Experts of a small language model.
Size: 12 layers, width 128, vocabulary 2048, 22.4M parameters.
Experts: 16 experts in each of 12 layers, 288 squared ReGLU neurons an expert, 1 pick a token, a softmax router.
Training: a variant of Adam for the experts, 557M tokens.
Below are experts of layer 6 (counted from 0) of a mixture-of-experts language model. Rows are named gate (a neuron's input weights, with its number), up (a neuron's input weights, with its number), down (a neuron's output weights, with its number) and show model dimensions 0-127. Each number is 500 + 25 x the weight over its row's rms, rounded and kept within 0 to 999. Numbers have three digits each.
Before each expert's rows: a language model's description of what the expert responds to; "comes before" lists some tokens at least twice as common just after its tokens as in all text. This comes from a sample of Wikipedia text that the model never trained on. Tokens count by the router's weight.

# expert 12
It responds to: Articles and row starts. Articles and determiners (the, a, The, his) starting noun phrases, plus the pipe opening each new table row.
comes before: " ", " first", " s", " b", " f", " p"
gate0:475466465438533515524477508460516529482500491538479538488503476534531494510464523522484516486491513480532481504494476526487497516470511524534488544488489477462492535561527458497517495510484502476470525517477535495518498499496473502490479486551514495461496521479501480477550469514474491488485510492485506507490507512483478488489529524554515538463456495523456536476461448512503536506538
up0:469475481447528526512480483478521526497499507517484537477524491551528501509455524521475497479483494490536481507487484526471482524490507524527487508480483471473477512539525474494519497499477487464475534522484546499521502511486486483478475481536518509460487533471503482461557458525482504474485519481487507505498513532478462490507539521556508540472453483525456518483463450508511543504533
down0:539516524572490549519492502534534485487492528505504487506517511490504551532527536481480496505454507447435452520493484496485497484517534483512537495519479483509485481460505494474507505488461446460501466493504510489502529490492480496480473476499505498535486519483435500510467486508512482519514484484451444482504507504502512487501516505481456527491498490456486470514559520495491465514486
gate1:485445467517525478500467488513484533499470519549488457493503514463480507529523509447472563473520463487473522488481491518442481492480499496539488510470475478543515464458481513510523466493499489496526473530518492513529487524512529503491506498519475480524525518489438455484525529510497488504522457491508480429503480495509472508472521491496476500542494534532527517501484501473503527498494
up1:488477469491499500499477497513485501477505502515526466474510535473488485502507522462482558433496497458445522476474496524465516474466484514501511524476505490516522462466494494498494462496490495477495476503501495499520497511463559477495510494507470500513531507489475437490511515500497520495534425509475485411484478515496491493467517478476475482508466542543538506479508480475493533500493
down1:426478521512544467453512526556512500508486523508499500538537482485557472511487524509466543505509514491469511542499514507534502507517514508498461499482485473520518485526512475509478492490453471506450509459513520500479478477525484501481516501498496498504491482499550457505568513478509529482468546526464489469482490496514544475485470495488499496486510504515478546499503536491508480538463

# expert 15
It responds to: Commas and clause breaks. Commas, semicolons and dashes closing a phrase, often after place names in location descriptions, e.g. Ponte da Barca, then Vila Nova.
comes before: " ", " and", " the", " which", " a", " but"
gate0:495515513477499503488527514501511504536532528444499512502501482519500527495545459492513509490556494477445521519470543471516510474484490505517516500502506519531472434528498516512490473445489472500474501471448483528517486506488494532466513509468440501488537526478464523463499493507490468485477490530513501509504470461490535536531527441511471512514479513469504508491473527508485451512527
up0:499506525482503517492515548521502501520516522442509517518504471515484512491514465486509491476559512472438525501471510465525497472490493510512507492523504508515473421530500527513489485467492482502478489476459501533531483517476521552474523501471449507479539533477470526475477499511476482476502474508491496531491466477485525553520534443540485522496502500478494523474472520534488466491527
down0:464507503510478479522466537511490539497529494490572494492498552486519508497486498495472440456489491463505521497487514532510483496479465547473490506512510505513486498517514506514514535492540468465493535439526486518480522517511535514470502553457505499475492498506530479472469515477530531492518537536513549532549497548493501515470490530491484487536519493507454521528491501481492506510471
gate1:501452480481507468511496502488512487520488476491500513512500456495462542474498493490512498512499533506531505462499492477481523491505511454481508514517536475467514495514496522500495478514514499527518433481565444502530497513478526548520511523482479542505502499493478579525515542492465490511495481483550538539492468498483502493498527465467523506495453499516529487485483469561481526491531
up1:506528509560444494483542507511461531463511511525498459439488564523541498523483505532466525487541466489514494503531537495514499513490474508502550514503482504518504510440489473504498491484502484498510543535494529497484476507553470459455472497534482485503489516456502489485495534485542532505501510495491464453506510520514497475508453535512479513515523526499492480515492519484515503485498
down1:514522463545526497507495493500501484509505491532499503500525462473549535485528463522456483528506465508485484509464530555469496489499483485499512523531531471508539504473520499545499500464505525488530465515471502508471513477497527482488453527459523500489513548513458486469491532519494474544489538533467478506519498484530475527494492546449525514513479470505508534501499479537526494515555

# expert 7
It responds to: Sentence-ending punctuation. Full stops, closing quotes and brackets ending a sentence, plus paragraph breaks after headings, e.g. ". ", "".", ")."; also some year digits.
comes before: "\n\n", " The", " In", "\n", " He", " It"
gate0:520512503469521510486454508484476513498472484503483536456493523505479461536499501528516490510479487474523520538476496496487490475459499501496400522480456484521494509497482491540512493474511501513458507444538498501474568499491499514486508466480477460497515512515518507472489507479499431503493512524489502486494492471496482467518499417458467482510516485485490497477471500468485479511512
up0:516525499466515515474464500478481514516477493514485540474496526516493495526495501501523477491479481470529538554480477509488503495449476497496408510493469481526502494473481493531505482481510489508463507435546503511477572496503471495477514464488473469497528516516502514463488513478490442502487510530487486498502493474491486472517514436457468489512535490520504489497462489455477477501501
down0:495466517510501484485505530438519536505484441507500502478517527510513517499510483499489497467498519478493449514508488471509493462527469516448484511506533540530478482440507466539467490538491464519500508511501494459504531510504512523513520489498512478542469496495498507494530503498531536505513504505502470502519525491498472494517462501448482491473480568522463483506555463502492577510523
gate1:484494543490491501517499521486485512533476524496502477502507507468490519531425478481493463454490475498518521528500509482471513490459517499513468532502514478539506450506492529488532507488514498498508471544522539518563505488467511477490498470454504498500512448498532504468472532506552508517484510506489513489485506503519454551478508481501479537541436462515500483469526494540474487501529
up1:530503466488519512482514520520542480461489470496511520514477485520554465469535469468525527516545501501476499481477457488495499518524502500464535451524508444496502502529514502502473467512522477483473550497490496560483508506502516520482498542518490529515483546508499516540496466487456500473525510503501556499515495526480509475488499515522547450469545526519547518502514484507536512509485
down1:500447524496489496521482468495446496519496477452477515514570522492490474460492517465505516477529486496505484480539486515512530506520563529500475475520502516456532529506545459525452525510476464508501533538518505500479492493549491527513479470498487520465525529487496506542507495472461511449487527461523505465488472502491493519515516521505507476500519500545503515523468522489513511478466

# expert 4
It responds to: Hyphens and punctuation. Hyphens joining compound first names, en dashes, parentheses, apostrophes, slashes and spaces in table cells, e.g. Jean-Louis, Lord-Lieutenant, (Chamberlin.
comes before: "1", "2", "s", "-", "3", "6"
gate0:513491525501503479471550525510530549504494481509468526494531495536506496499465546531518488531520461484536461514540494475515501462443514511533519505508535496493510491471531530485540479497447510484497479530506493457504464508516503510555512516518506489482500497487486473545507532522514521498528481489469520462501499547474494550518459504483467491535508544472484476521467513505463482470518
up0:470516484488487516478481477481502465473479494487511516462480518495491505505531452506513473499512534490478496509442473505554472495534475491437493478513471463498480501462502497492458499513512496479524503479531531513479493514447515503477478507510494505476496464474540534461523527506517495496461492548514530508490485478480530451430491546545550517484494510545495511479504509542498517477498
down0:556482508453525505516484490483502463478521548488507483477472500507532487477508502451479471487539476513484474461555510503520495515461508496506477534459528522473505472469477511427464486483441533513484521503476520511482536490488522524495510531480515519494488493508461479518518468480513469472550475509516470503493508479500484480475478493521518535546472493488517549489542512496534499494504
gate1:464454497533499521513479500508448524477481445484490495534520495479484499507478515523508477511470500461541490475490488479502510435478517487498510494510468527522486472503519461505454526526502494501492530491496556436513489525508524443533487525537472490479487527498501487490490529491478479489470468524498464481497504448494481449516478499496509542470501465488535508503511544509489528498553
up1:486482507524496518493504498496451523547503432477487469527497510471496478501474483509508471501456497451539511485478487474475503419488512477512480500481464525557515494517521484519467526512497471488476513505458507432507490518496509467509465517530481523501516525506513475496498489492484460504490508520503457499492519449502469477512511491484510534454465455486494490509523546530488540513527
down1:501495466484490488462505510460475525466481493517514507536492528465488517467518454541480510522456575468526474480492526480480483501497509511519486485507504480497478472510495502505501513510502533509501520547495497505522497521519544466467508503468504551479455526503520529514480505454527495480506493524468447508535494499510496484516480518408476478445502477518482490527522513494498534499459

# expert 5
It responds to: Prepositions and conjunctions. Prepositions, conjunctions and clause links following a verb or comma, such as to, of, from, that, during, until, where.
comes before: " the", " a", " his", " he", " an", " their"
gate0:495540487500483483517536499491515438426478498468514483468496473502503533498514539488518486500518531532491524494490491470502517523508504491506469539527497460514514530522527504491513511505517516474488484504467457532501499520492511498567491506504511456530548467521531424538482508513515540490480489483430511496487517484476515476476502440512517466479490480470502506479498505476481483517520
up0:501544470506469447515544498472497494518500536490482466509545477484527516520532517498515512522459498524521513508423509501489494512483502484509543481455460503536451548491486480500473538506473517554500504517553536532484469514489470509479509503484483501540511504481509497461530528503499486459514485466513480488505539512519519495451485525495496498519536554537516517501474508508512513506489
down0:521518493515531511516508521548492524506494474473528533514528494453533470528529478522522526500492511501499502511550465509497482444497486501488490555526479512481532500505509518518530507491522455460464492494489459443482522452520491485522459500501503527505515518521526521534516494471463493527471527486496519482503441481476518486547491501451470502516532467492445504501516451507516473517510
gate1:508527507504472533517473524445485522541489481462509447525491499466528500514500528530497518481463482465510536548507502542481518476472524520506496513547495530526478472504502481491497535532532503482527478501473500501452500482497466485523522462572496508492464488515522525508495498521505487481500518474487505510498520503511524492540506487503507540526475542507523490493510557485487476578541
up1:525536499528448540539489518462495503535473486483521443551481506467516509523493518502469514497439490489523515549516469531499544478492482493496524498531517527514486474489488493477506476520506512483523503507485477490491500504485485480483503450569502511489480500547515495492485513532489536463495503486485538505518526553504506499526525495538533517535500530503504480486532559473510468538534
down1:476490513523511489510447537501517485545469480513511554510493489474522465507530460481470500478487558472517514482509500493494456504499473493497524514509468504468513497491494486489495501509499543540504498487518537521494474485484527519489550517517514520490510473495462471516528508495488473479472544487518511451561479500444538489527454530518436501501511493479500440498464488493515520468472